Weights of a small mixture-of-experts language model, trained from scratch on English Wikipedia: 8 layers, 465M tokens.
Below are experts of layer 2 (counted from 0) of a mixture-of-experts language model. Rows are named router (the router's row for the expert), gate (a neuron's input weights, with its number), up (a neuron's input weights, with its number) and show model dimensions 0-127. Each number is 200 + 30 x the weight over its row's rms, rounded and kept within 0 to 999.
Before each expert's rows: a language model's description of what the expert responds to. This comes from a sample of Wikipedia text that the model never trained on.

# expert 16
What it handles: Vowel-ending syllables inside non-English or scientific names, like sa in Giganotosaurus, ha in Kapurthala, ta, ka, ma, -ensis.
router,165,211,227,189,169,181,195,209,226,130,227,218,164,165,211,206,227,212,189,212,148,200,234,205,104,186,180,141,179,206,216,257,203,221,190,170,200,235,195,232,193,163,155,219,185,215,190,212,171,191,194,155,199,220,244,192,185,138,168,156,192,221,179,195,210,208,207,226,196,241,209,176,177,198,185,201,207,177,94,153,190,170,172,211,206,177,164,192,188,176,198,207,156,195,179,197,203,197,152,214,162,202,215,181,202,245,156,131,231,208,136,159,201,240,226,125,160,212,186,221,227,191,187,209,237,194,228,204
gate0,165,260,172,175,204,186,190,237,240,179,204,176,139,224,194,254,229,198,218,203,218,174,252,174,159,215,204,161,187,160,196,212,149,238,188,182,228,213,159,231,195,175,189,235,128,268,191,216,191,198,179,163,181,227,173,132,190,165,179,167,260,217,215,199,219,162,173,224,122,221,214,167,184,214,206,212,201,167,196,196,132,241,248,176,226,195,244,250,244,192,200,202,204,226,226,176,179,188,213,192,169,197,164,199,197,182,189,146,196,159,198,188,161,221,185,181,136,202,148,219,174,218,177,203,201,210,188,218
up0,191,235,208,179,214,176,175,177,187,206,257,225,200,221,187,206,189,188,237,214,211,156,223,241,156,220,285,246,188,220,212,213,141,201,195,188,246,200,194,147,209,176,173,197,216,158,245,173,211,181,220,163,186,259,144,156,172,184,181,224,198,263,217,210,242,228,172,219,192,166,192,206,199,175,200,187,255,205,194,156,250,215,196,246,121,185,171,214,235,285,171,191,223,216,232,187,233,219,177,199,201,278,196,239,206,215,219,181,214,191,172,169,212,164,224,206,194,189,211,164,190,182,205,189,200,200,251,156
gate1,168,163,198,219,209,125,206,203,205,248,189,179,243,205,176,266,233,214,211,244,230,208,184,198,182,185,145,170,201,220,241,204,188,199,175,165,205,161,183,211,165,174,214,195,209,183,215,199,207,208,183,221,197,168,201,125,229,198,159,199,260,199,198,226,156,168,168,218,158,183,224,187,181,169,159,149,223,185,182,204,193,219,169,207,205,134,171,178,202,201,177,171,235,185,220,198,188,178,203,202,191,188,284,184,194,211,178,186,207,199,183,179,95,130,176,160,244,223,234,193,191,160,254,208,263,200,190,183
up1,245,267,210,155,260,272,215,209,173,198,163,189,159,230,192,241,205,178,199,217,189,256,198,242,243,190,243,217,229,219,162,217,215,214,178,261,189,222,226,210,188,183,242,158,230,219,173,236,205,220,168,221,219,149,219,232,232,202,195,240,233,203,180,184,176,174,237,175,199,199,262,240,277,208,209,217,265,221,195,189,208,193,181,225,203,173,218,218,196,196,240,234,207,213,228,176,223,184,237,173,269,191,207,152,155,204,156,190,164,215,213,158,186,161,162,198,243,196,188,188,217,201,233,218,241,191,229,184
gate2,186,198,177,180,178,193,205,202,187,187,172,209,193,202,187,190,149,189,183,189,250,140,184,216,199,220,159,215,215,133,257,206,206,204,212,188,169,209,219,220,179,167,234,153,181,228,168,230,260,149,247,185,197,220,172,220,205,218,240,233,243,216,245,208,266,221,212,225,161,233,169,232,178,188,191,135,207,181,155,194,214,163,149,119,186,190,189,209,172,215,212,150,220,214,195,255,167,218,180,199,208,187,203,168,158,183,209,231,186,208,161,215,195,184,181,230,167,190,195,235,258,195,173,228,256,196,226,115
up2,177,209,238,214,139,162,206,212,208,181,234,225,239,176,236,161,173,203,201,168,200,166,209,208,231,229,181,194,178,206,237,166,161,172,211,275,162,205,215,233,194,213,241,168,217,196,189,171,217,174,176,153,246,221,148,141,159,176,218,241,181,159,193,271,193,200,162,143,245,251,194,241,213,153,204,245,232,224,246,164,201,206,182,188,247,224,186,179,167,199,202,183,219,192,222,183,137,225,201,221,204,226,192,173,219,169,243,214,188,235,238,208,193,204,165,247,199,247,166,223,213,200,153,169,208,236,163,204
gate3,179,165,199,175,196,173,214,202,214,185,199,198,232,173,187,222,170,217,146,205,194,192,194,233,162,202,214,160,188,220,192,246,210,234,227,222,202,206,219,221,176,189,204,196,183,226,199,172,173,159,151,174,166,218,133,208,182,220,251,162,199,221,221,214,193,242,143,196,189,267,199,207,276,201,131,205,213,170,193,213,117,212,206,214,211,226,159,219,135,186,240,246,219,206,255,126,171,185,190,207,237,147,207,191,172,228,175,167,202,181,147,240,210,150,194,166,218,192,214,165,232,143,210,233,224,200,228,205
up3,157,197,206,215,192,177,172,199,203,208,247,200,178,229,193,212,237,176,225,126,215,263,213,180,136,176,171,144,214,189,208,146,231,273,192,172,214,214,161,180,146,135,201,226,175,207,165,239,192,191,228,201,243,170,274,207,219,208,197,161,200,211,184,210,198,195,188,165,193,161,217,216,170,183,229,161,183,178,244,216,223,207,178,188,178,186,152,265,182,222,165,136,246,229,195,205,204,203,259,212,157,182,186,215,216,193,199,195,175,169,210,217,173,179,263,226,219,211,144,188,197,193,254,210,220,171,171,202
gate4,161,218,215,190,183,235,220,198,192,204,203,229,273,207,212,200,252,265,213,186,189,174,211,233,239,182,159,200,185,176,229,185,212,241,152,151,237,205,198,182,174,200,188,188,226,201,266,175,158,200,229,173,198,255,186,231,247,171,152,166,192,196,293,207,222,184,175,206,203,212,204,206,129,198,191,225,257,205,249,261,184,198,235,201,178,280,249,203,172,173,165,240,234,201,206,204,182,223,200,149,218,165,233,157,181,253,176,190,179,211,226,236,209,204,161,215,223,197,210,190,207,173,184,206,192,163,193,217
up4,255,203,185,210,249,197,242,174,237,198,218,226,212,176,185,134,176,226,139,210,215,227,206,186,173,164,255,247,210,193,190,181,181,157,207,236,122,201,175,184,233,182,157,166,238,238,210,180,154,208,186,209,205,168,192,128,162,208,238,222,188,180,236,160,224,219,217,192,190,232,185,156,189,115,182,241,167,191,175,174,207,218,172,185,214,177,189,194,225,223,183,245,212,218,194,221,215,199,234,178,194,213,221,231,172,183,260,192,126,225,178,230,184,182,226,216,180,166,241,263,232,187,177,239,196,190,193,189
gate5,191,165,154,230,259,232,178,198,214,202,143,185,176,184,215,141,187,198,196,158,196,204,237,237,255,206,264,157,219,178,211,219,169,211,234,194,244,182,183,187,190,188,174,239,200,196,167,192,173,181,175,210,224,182,281,199,171,143,149,202,267,193,194,215,215,193,226,228,168,192,207,245,203,229,228,235,182,214,186,201,208,270,161,183,199,179,203,162,151,211,235,188,197,201,150,210,211,142,231,169,204,157,163,161,221,242,225,217,272,204,173,188,183,240,188,228,211,191,164,197,231,255,193,195,222,226,187,225
up5,200,158,217,236,208,191,225,166,221,181,215,256,185,167,166,205,162,164,203,181,189,185,186,157,153,165,204,188,170,221,198,200,215,133,207,195,193,179,121,222,196,266,219,188,206,217,233,220,231,203,177,177,238,212,175,202,169,245,266,213,179,130,176,168,173,174,192,177,218,155,206,208,192,214,233,227,192,179,194,167,185,162,240,248,200,193,158,210,207,219,199,246,177,265,154,200,200,229,202,191,126,206,241,220,194,198,204,183,144,230,164,173,180,182,277,230,195,223,157,230,215,207,172,177,206,150,206,193
gate6,186,215,199,161,190,181,170,199,211,168,233,193,210,167,202,214,124,191,156,178,214,144,207,195,187,201,121,168,250,231,152,156,167,131,142,225,222,227,192,204,209,189,196,226,178,189,180,252,183,185,177,188,148,180,220,149,171,226,172,185,201,179,160,197,170,242,208,200,222,144,208,223,205,192,208,207,226,266,185,163,190,174,191,182,148,206,196,173,222,194,204,202,164,165,160,167,189,174,176,207,146,202,232,196,188,233,162,250,222,236,236,237,168,207,206,191,225,169,228,256,151,243,214,198,191,203,209,257
up6,209,170,166,189,235,201,252,184,157,204,163,202,221,214,215,218,224,221,244,193,223,205,183,208,129,226,208,204,212,174,234,224,224,235,178,189,199,229,222,258,172,184,230,201,216,231,188,200,178,212,209,167,223,154,164,264,193,238,171,166,211,215,237,225,226,201,223,192,168,222,185,234,189,171,280,226,176,207,186,287,211,188,126,200,226,184,176,223,206,257,223,179,214,234,201,206,159,233,203,196,220,166,217,221,240,196,231,204,234,168,258,186,208,256,183,219,145,197,197,230,262,211,215,152,242,219,154,191
gate7,197,215,245,202,148,181,216,151,190,183,163,168,230,152,239,195,181,217,223,191,240,155,211,152,194,151,201,149,197,221,200,225,235,195,233,158,206,185,209,195,192,182,216,213,105,213,205,215,232,176,154,168,191,202,258,159,185,194,226,215,293,238,178,192,242,168,258,161,207,191,185,212,169,141,172,187,225,191,195,161,184,202,202,202,223,213,174,192,202,179,261,209,198,238,128,227,218,184,221,184,173,167,215,234,223,201,196,224,179,201,190,194,241,202,224,244,183,179,154,208,218,181,172,257,183,166,202,233
up7,210,187,168,184,210,230,254,174,170,190,158,182,217,240,130,177,156,241,191,211,176,184,203,213,193,232,195,137,271,211,135,193,193,192,183,214,219,234,183,181,209,158,155,161,208,177,206,155,223,238,179,188,189,188,238,228,220,183,159,209,214,176,205,189,152,203,186,230,162,162,205,207,231,252,148,183,180,230,247,141,207,193,190,246,238,230,200,178,229,166,198,233,160,211,217,211,160,189,177,181,225,123,157,171,169,199,193,213,254,186,222,170,184,274,162,203,203,176,199,201,165,235,200,204,237,197,203,223

# expert 7
What it handles: Final single letters or short pieces completing a word or name mid-spelling, like lostbel-t, biofil-m, Fro-g, alcoho-l.
router,164,255,193,174,190,154,185,273,190,188,259,248,211,162,193,160,204,217,198,208,173,215,239,166,196,168,202,193,176,172,241,268,228,199,150,229,145,192,205,187,186,192,150,250,195,205,216,199,160,201,188,233,194,236,209,197,192,190,175,173,218,251,250,157,213,213,197,248,238,237,209,166,218,228,183,175,228,237,145,205,142,222,207,196,193,169,187,210,181,179,259,203,177,220,204,203,231,234,201,231,186,210,214,146,194,200,214,143,179,210,207,127,181,263,195,159,164,208,171,222,179,210,215,184,224,169,255,214
gate3,172,210,239,257,259,171,179,175,208,235,128,196,174,202,221,211,175,205,180,231,203,183,163,230,222,189,156,209,225,167,212,181,192,203,183,210,208,206,214,238,168,263,243,245,179,190,242,227,218,164,164,195,214,142,174,126,222,205,122,117,221,213,230,201,189,197,225,209,198,154,211,199,202,239,239,209,249,212,172,200,188,266,222,235,197,182,230,131,216,202,162,238,156,207,196,222,199,210,195,211,205,230,252,224,216,212,168,175,209,203,200,209,202,223,212,199,198,188,236,175,224,209,204,134,198,151,231,211
up3,253,192,192,131,227,221,233,199,206,237,227,233,195,191,211,161,198,190,219,240,244,211,136,191,269,220,159,209,221,143,208,211,213,203,190,157,241,198,214,183,268,205,134,189,217,210,181,181,177,196,250,229,218,192,226,151,220,168,186,211,158,170,226,194,208,183,188,190,241,228,158,266,242,186,125,201,165,186,150,225,155,196,193,218,210,222,170,222,161,213,244,157,225,211,208,169,198,223,181,169,183,173,190,183,174,210,207,165,184,216,198,187,243,218,221,192,268,215,211,266,219,239,193,208,193,229,221,189
gate4,192,185,243,169,217,241,149,254,190,254,178,235,171,187,216,175,217,177,194,217,171,231,156,250,269,215,201,233,194,168,255,204,201,163,207,198,202,251,231,168,189,194,179,177,217,196,259,180,189,162,181,191,213,236,197,220,241,180,181,225,213,258,234,199,141,197,204,207,181,211,235,194,184,169,208,176,228,171,184,224,210,216,197,248,197,242,173,199,200,217,199,242,201,253,182,178,191,244,196,153,238,158,199,198,218,185,177,148,201,194,254,226,171,191,159,167,228,244,184,254,184,194,226,115,216,224,246,234
up4,207,133,195,177,173,259,182,200,189,222,158,189,200,166,216,212,248,228,226,206,201,230,178,184,227,247,200,173,135,211,187,220,199,196,240,175,182,215,208,211,165,157,225,205,206,229,196,202,221,148,159,208,137,226,113,196,155,167,260,188,164,213,176,223,141,206,216,170,160,157,203,195,164,173,199,166,214,241,202,200,246,236,212,196,206,174,155,194,196,171,205,245,171,165,202,196,173,171,140,166,170,183,203,246,230,201,215,156,185,182,186,191,162,171,248,148,182,239,226,205,200,144,213,232,185,202,166,189
gate5,216,212,203,198,153,196,231,124,208,173,194,199,219,157,185,186,209,202,221,172,226,210,229,208,199,161,199,157,192,184,231,178,240,226,239,241,212,239,155,226,213,209,189,215,181,195,133,244,211,256,233,243,216,198,220,184,151,232,112,217,224,182,194,183,192,212,244,190,200,129,221,211,207,260,183,187,210,180,188,210,157,246,207,209,153,221,217,184,208,163,251,232,182,161,231,250,229,193,187,193,191,213,229,178,210,211,163,225,184,200,154,174,284,177,249,236,206,167,174,208,202,192,196,228,144,208,238,212
up5,162,227,215,222,185,201,238,160,196,236,188,182,212,246,166,147,199,205,262,215,143,198,232,199,165,224,189,182,201,194,229,193,231,253,160,237,229,225,177,275,190,220,217,229,182,185,221,198,191,241,243,200,217,198,204,238,203,191,178,202,272,224,202,235,187,184,193,231,143,213,259,237,214,216,239,187,190,214,258,173,179,183,223,249,198,228,256,188,185,236,242,182,189,153,201,200,177,169,174,227,184,178,205,181,251,213,175,200,208,242,182,111,178,199,212,238,184,219,211,147,214,232,163,257,194,210,216,182
gate6,188,227,209,218,231,209,224,220,219,211,162,204,196,179,241,178,149,208,90,193,202,271,173,195,205,174,234,223,225,187,197,190,230,151,175,112,173,217,175,196,221,215,178,218,206,216,234,243,220,214,150,193,197,215,171,168,268,214,198,169,150,186,203,182,207,224,206,182,199,243,210,171,193,189,208,149,183,221,215,172,151,198,187,197,205,269,216,171,243,206,193,218,170,204,224,240,244,183,173,199,139,212,179,206,190,193,204,95,207,208,219,209,156,154,229,152,224,208,182,225,201,208,176,193,204,212,217,208
up6,198,198,188,200,250,195,167,208,167,220,190,202,205,175,170,191,200,152,179,241,181,204,199,141,190,202,206,212,186,222,178,211,140,143,180,242,139,198,207,169,185,248,182,177,160,245,207,209,218,257,201,258,208,205,193,203,209,178,194,170,258,195,193,151,160,201,179,231,199,200,204,152,208,180,181,238,218,216,244,218,170,241,215,201,211,199,231,212,183,290,214,216,170,253,215,227,256,174,149,149,178,207,170,221,155,180,207,153,207,197,174,179,185,202,190,231,275,160,235,213,137,164,180,238,184,220,203,221
gate7,198,227,155,149,193,210,160,206,169,197,215,193,211,177,194,238,250,195,185,176,185,222,210,172,233,189,203,261,185,226,225,185,172,227,225,156,140,223,170,187,181,211,192,151,248,250,228,183,161,210,178,196,185,237,199,221,182,155,184,197,205,204,182,151,201,194,237,279,203,192,186,186,199,226,169,160,214,183,138,294,167,202,162,283,182,186,234,217,249,221,234,207,182,222,136,246,181,195,210,203,181,223,205,185,249,161,219,168,180,229,201,166,199,206,213,184,251,202,168,174,194,183,212,194,193,173,224,251
up7,173,216,197,215,177,223,206,186,240,214,187,251,224,262,197,201,163,173,182,149,169,207,173,212,222,212,221,215,204,223,200,162,248,182,238,277,164,227,156,207,209,156,208,211,171,156,176,175,176,150,167,231,227,198,173,195,219,174,238,213,178,154,173,180,201,205,220,215,201,182,187,167,250,192,165,248,170,186,194,253,179,185,181,163,224,206,189,199,198,160,128,202,177,188,264,167,212,200,206,220,142,186,213,212,174,230,245,172,171,225,212,181,211,255,216,215,198,194,194,232,242,199,146,271,205,188,121,221
gate8,249,220,181,176,193,229,189,205,199,169,141,222,184,220,144,223,193,190,207,204,183,180,218,184,187,143,175,214,200,156,201,205,227,195,143,176,241,168,234,185,215,203,179,231,200,197,190,249,147,176,216,191,218,181,192,183,232,173,202,171,231,224,197,125,194,179,229,271,214,178,214,160,142,147,183,171,139,160,181,206,148,213,242,227,233,249,227,209,205,221,186,159,224,167,191,183,202,244,221,225,179,236,193,199,232,174,188,169,193,202,169,146,221,146,200,164,220,152,200,254,162,173,167,176,234,205,141,202
up8,232,200,174,225,152,204,206,158,200,220,215,220,266,149,189,220,155,263,212,211,225,165,187,211,227,205,201,245,190,235,271,192,246,253,222,207,168,189,136,173,222,225,177,188,193,205,242,214,221,240,218,150,198,217,215,170,175,194,224,200,180,187,180,214,190,195,200,181,184,196,266,177,192,192,144,234,225,168,225,192,223,180,207,208,190,155,188,250,200,146,248,248,200,235,201,144,188,225,159,246,207,197,223,206,245,193,178,207,208,213,207,241,179,262,172,202,230,245,182,269,181,165,225,175,227,161,224,210
gate9,196,180,155,189,199,222,185,225,216,198,218,194,212,184,235,194,159,204,200,196,170,147,233,161,210,213,201,186,179,204,133,141,239,165,220,167,199,209,183,210,219,222,193,177,269,236,186,183,172,128,178,174,223,185,203,211,190,175,241,208,272,259,188,166,166,214,182,225,171,252,219,187,199,196,191,202,200,256,234,224,241,219,212,257,218,175,181,233,222,191,187,231,149,226,231,221,212,196,235,208,201,198,176,162,258,234,245,147,177,222,204,216,224,178,227,177,143,189,239,248,194,206,240,158,265,238,184,222
up9,170,193,196,159,155,199,249,187,177,190,242,235,228,200,195,189,190,187,238,132,185,167,190,157,227,158,149,165,242,214,162,165,194,167,165,187,181,199,214,262,238,196,217,216,169,169,223,172,183,218,269,216,200,224,200,149,188,215,192,153,214,171,159,210,210,226,164,204,225,225,230,230,199,223,191,226,211,219,172,269,200,205,210,182,193,175,237,224,161,224,248,247,153,250,225,210,204,210,212,194,172,219,149,200,226,223,179,227,214,199,264,239,244,202,185,232,175,168,260,251,192,209,226,228,220,173,157,232
gate10,146,240,203,172,185,249,218,230,254,160,244,182,214,215,169,128,200,224,186,204,251,226,216,191,211,216,208,190,217,210,238,153,229,186,219,183,176,206,191,164,218,182,245,215,172,208,218,200,193,225,193,219,233,183,215,219,195,195,170,253,157,242,224,196,167,223,217,162,202,155,271,183,166,163,207,162,203,205,215,157,189,196,187,224,235,210,178,217,213,181,245,127,204,183,260,215,205,190,208,142,224,233,165,159,150,173,187,215,191,156,240,246,186,208,280,159,203,251,185,227,198,192,227,227,211,195,248,183
up10,257,204,192,217,225,137,180,130,206,233,218,242,262,204,226,194,187,208,151,218,208,214,209,162,215,263,202,198,175,239,152,191,212,230,210,224,175,199,174,200,179,173,168,211,217,180,241,218,256,227,215,117,208,230,177,246,167,189,175,220,182,189,220,206,205,248,234,205,236,223,266,217,201,218,168,191,238,272,201,258,202,220,218,202,182,213,254,214,212,234,218,190,175,217,220,230,203,216,203,202,155,244,182,229,119,210,207,213,253,174,180,196,201,223,231,245,201,221,179,187,203,251,172,194,205,229,191,192

# expert 18
What it handles: Country, city and region names and nationality endings, such as India, London, York, States, Singapore-an, Serbia-n.
router,119,214,194,178,212,184,225,235,188,158,251,206,221,173,160,187,205,218,172,248,179,195,251,254,138,184,179,190,188,179,220,242,201,171,195,199,161,249,221,229,178,156,199,202,236,190,204,232,186,170,169,208,224,215,216,193,243,182,176,183,210,248,161,188,210,163,156,203,214,253,243,163,215,221,196,234,194,177,106,183,143,197,201,136,177,181,160,188,160,185,188,219,155,216,161,171,214,203,177,177,160,229,177,168,187,202,171,144,226,246,178,196,206,193,249,193,205,220,190,157,216,158,232,201,219,199,171,212
gate3,166,174,202,205,172,194,215,193,233,233,141,227,155,236,135,207,206,198,155,224,202,196,169,182,163,192,226,183,154,233,181,182,230,209,195,174,199,168,217,250,186,180,167,240,212,188,137,204,234,215,175,239,199,194,203,180,202,221,228,212,172,169,208,203,221,221,237,227,229,230,244,251,167,233,188,213,219,191,218,239,224,233,181,266,161,198,198,254,145,168,139,204,220,206,197,172,135,219,220,190,217,193,235,249,194,256,210,226,228,200,163,183,247,211,256,196,254,157,158,157,196,162,228,223,232,204,216,191
up3,183,189,226,253,205,223,211,125,197,203,181,213,206,218,240,173,183,232,252,160,188,164,215,162,252,201,177,235,196,202,220,207,229,169,124,191,216,221,147,205,234,157,188,171,219,221,266,181,186,229,214,181,207,187,156,177,187,174,250,237,242,180,223,182,181,214,211,174,216,219,204,183,181,220,192,181,183,209,274,181,221,167,203,223,154,229,224,188,223,202,213,176,261,191,233,227,218,175,167,190,237,225,221,164,234,239,207,184,111,189,239,218,273,234,188,186,179,254,240,234,177,203,205,197,180,209,190,184
gate4,220,206,192,235,173,208,254,173,218,184,227,183,241,215,122,174,202,187,170,220,225,179,170,147,235,159,169,203,195,207,176,215,194,219,204,191,244,257,197,216,140,174,163,192,204,144,173,228,199,157,225,182,205,219,204,224,202,161,195,227,180,233,189,192,168,183,236,209,223,281,191,161,232,165,225,185,230,226,187,157,226,136,127,176,219,188,176,209,227,224,204,166,146,198,185,138,251,236,173,188,221,187,215,208,233,221,184,230,160,214,184,144,180,178,219,219,153,181,214,170,158,219,216,232,199,225,163,204
up4,200,206,192,247,176,174,239,213,182,194,153,204,219,217,157,197,199,133,162,222,223,166,183,169,199,194,181,224,160,178,149,197,187,202,193,153,219,220,234,222,220,169,163,155,123,179,153,209,162,173,232,162,226,202,172,196,222,208,197,193,237,193,185,177,181,160,204,221,263,251,132,174,195,271,211,208,196,210,200,198,233,144,165,170,247,179,237,228,176,179,171,246,202,212,157,204,225,163,211,188,169,227,198,180,179,216,212,178,207,170,214,202,147,160,191,197,113,196,208,151,160,221,230,222,207,210,187,227
gate5,161,227,201,261,181,191,227,228,173,196,192,165,207,225,189,208,205,270,203,228,200,185,179,216,168,210,181,236,228,225,206,257,196,168,207,161,176,166,234,174,169,159,218,173,194,150,184,184,215,171,172,191,211,219,156,173,201,225,224,249,169,215,202,232,209,127,187,175,204,213,179,183,267,181,196,174,195,261,154,231,238,192,234,203,171,178,202,224,149,167,212,204,185,164,273,156,188,170,166,196,226,199,196,178,197,229,177,114,187,205,221,216,160,198,155,187,188,230,224,158,221,145,245,178,239,165,211,214
up5,217,205,180,191,106,200,186,175,208,231,245,244,180,235,198,229,214,201,188,208,201,198,227,226,171,272,190,211,169,195,199,155,177,235,185,205,235,222,184,195,180,198,204,201,230,223,192,201,205,146,254,151,199,203,194,252,176,132,169,176,229,169,211,264,179,218,233,230,184,191,215,199,188,177,199,230,158,208,170,196,219,193,203,194,208,175,228,183,186,168,229,212,217,175,175,137,214,214,180,187,147,199,173,162,220,262,181,216,154,121,211,204,209,193,102,174,196,184,196,187,230,224,229,136,207,202,180,243
gate6,178,241,220,180,188,199,209,261,243,174,206,224,228,190,196,219,199,198,211,195,237,196,183,203,164,206,137,198,135,192,208,199,235,215,223,161,160,214,127,256,229,170,148,162,176,189,187,177,232,158,218,166,216,196,210,194,136,204,212,210,214,176,215,211,201,196,170,218,174,200,210,180,195,173,172,202,210,233,167,204,226,212,216,219,220,225,193,181,201,194,193,315,174,181,157,206,206,201,215,165,191,246,135,183,214,234,175,170,246,192,274,170,197,197,151,256,205,148,194,180,233,212,190,182,183,152,146,187
up6,233,188,214,208,205,210,207,211,216,219,199,168,209,196,248,109,173,153,216,188,208,254,143,147,182,190,209,222,245,188,232,196,226,267,193,217,201,199,211,163,234,212,220,186,221,206,117,206,180,203,217,203,176,142,177,202,195,208,189,168,185,207,229,204,182,194,227,165,158,233,240,227,165,188,145,185,181,211,186,194,211,188,242,169,196,187,191,214,174,200,208,140,248,210,194,272,215,206,218,198,186,243,181,171,234,204,199,174,188,188,221,239,179,207,235,198,245,264,127,221,178,167,222,187,199,239,126,161
gate7,188,185,213,220,172,192,286,235,203,212,221,207,224,237,178,166,147,179,196,216,160,211,213,204,182,234,176,184,155,212,177,206,156,189,192,193,178,196,200,192,213,212,155,181,183,218,161,243,213,221,212,218,276,205,194,167,207,212,196,235,243,218,176,227,217,171,136,163,197,232,244,193,196,118,172,170,189,204,148,199,127,189,247,177,165,222,190,219,171,264,158,211,215,212,248,168,214,201,182,215,241,171,224,211,217,199,221,208,214,251,216,144,227,141,189,182,211,188,183,180,210,194,143,177,159,202,255,229
up7,253,226,234,192,223,191,189,215,216,165,250,217,174,194,200,177,226,126,238,215,186,169,249,238,198,235,221,228,232,250,232,179,218,273,224,210,239,198,184,231,198,268,190,154,211,171,171,186,257,193,221,194,198,168,231,217,228,173,143,212,190,201,166,243,206,224,175,218,210,179,190,198,169,184,188,156,211,261,159,197,177,180,223,189,200,179,228,181,174,195,195,181,212,224,203,245,206,247,196,248,239,159,255,219,173,134,236,197,185,234,207,238,174,153,187,194,213,174,182,181,193,250,162,206,203,216,269,211
gate8,185,197,210,176,216,241,196,226,224,204,206,218,238,234,193,233,246,242,226,221,156,168,175,170,226,151,188,150,224,204,162,234,209,148,233,155,196,170,213,224,178,193,201,247,214,211,256,182,169,174,161,190,136,225,232,187,154,216,167,229,164,196,242,179,150,200,156,203,183,251,198,132,192,262,200,163,126,201,173,188,228,184,210,193,195,209,140,198,225,157,182,161,213,234,217,192,202,223,219,208,207,185,192,192,217,208,176,245,159,199,191,194,192,182,167,215,220,219,175,126,221,207,233,153,212,181,154,153
up8,169,169,222,169,171,187,181,205,202,154,194,173,203,215,154,270,219,249,193,201,242,271,226,224,197,190,211,205,172,220,206,216,209,114,214,220,205,173,155,243,235,232,200,228,222,235,219,242,221,145,186,222,158,178,216,124,193,212,169,255,151,227,157,171,209,217,159,208,210,203,223,201,189,160,208,165,208,182,191,211,150,190,202,165,189,184,225,220,244,196,196,227,202,197,191,177,223,204,220,226,222,156,175,159,163,187,181,207,216,203,221,199,228,146,230,215,230,151,188,145,227,143,153,196,242,167,223,168
gate9,211,226,188,209,178,171,217,191,227,210,160,196,161,204,293,191,184,207,184,166,207,213,159,218,189,225,193,199,216,192,153,215,223,182,187,290,192,205,192,175,198,193,229,196,211,208,143,206,201,187,173,194,182,223,200,172,168,225,219,188,201,206,215,197,185,147,304,194,149,167,217,228,244,251,212,203,190,241,235,235,220,196,218,186,252,231,157,199,212,152,167,137,199,258,141,194,169,159,181,203,201,158,199,150,245,236,197,207,188,240,156,233,184,205,216,208,186,215,233,143,209,184,222,199,192,247,176,188
up9,190,191,161,202,194,226,212,223,181,187,228,215,167,190,212,240,194,198,262,182,208,129,196,181,246,206,198,185,110,198,250,205,190,172,194,157,234,177,220,177,199,160,191,256,175,238,210,226,203,206,178,202,172,193,246,197,192,245,184,260,209,194,251,209,219,178,180,204,160,180,215,227,234,193,243,167,181,198,214,233,250,227,191,207,211,208,168,235,225,162,175,152,257,168,244,206,229,212,210,162,236,226,194,167,191,169,205,235,147,147,174,206,198,181,190,258,261,209,163,180,210,212,156,254,204,222,260,208
gate10,149,190,227,167,215,201,204,251,198,211,225,234,230,151,202,193,198,204,199,198,219,146,221,205,200,209,149,180,194,246,210,171,250,229,193,147,213,163,183,225,188,203,205,191,155,206,228,232,206,175,236,290,185,183,237,203,241,224,200,197,236,208,238,254,96,247,166,200,192,165,238,228,175,229,185,266,182,160,201,154,176,240,248,203,198,232,188,196,190,209,193,168,219,184,153,163,219,204,220,165,205,194,237,197,166,232,171,145,233,204,203,190,237,176,197,202,200,211,180,219,175,201,219,189,241,173,183,140
up10,191,257,192,173,215,242,192,217,179,200,209,237,199,221,227,192,199,202,196,198,256,203,247,152,177,227,225,191,189,181,98,178,197,190,183,186,220,181,207,167,204,187,189,204,160,180,242,213,232,233,217,278,231,139,180,235,167,182,239,249,176,184,174,195,202,206,255,189,204,192,206,232,143,190,174,198,189,190,207,205,158,218,223,154,142,246,196,208,202,204,152,146,163,238,163,203,151,198,157,199,198,179,171,177,235,194,159,169,224,185,201,210,205,184,281,246,172,179,206,212,177,193,227,204,169,166,173,154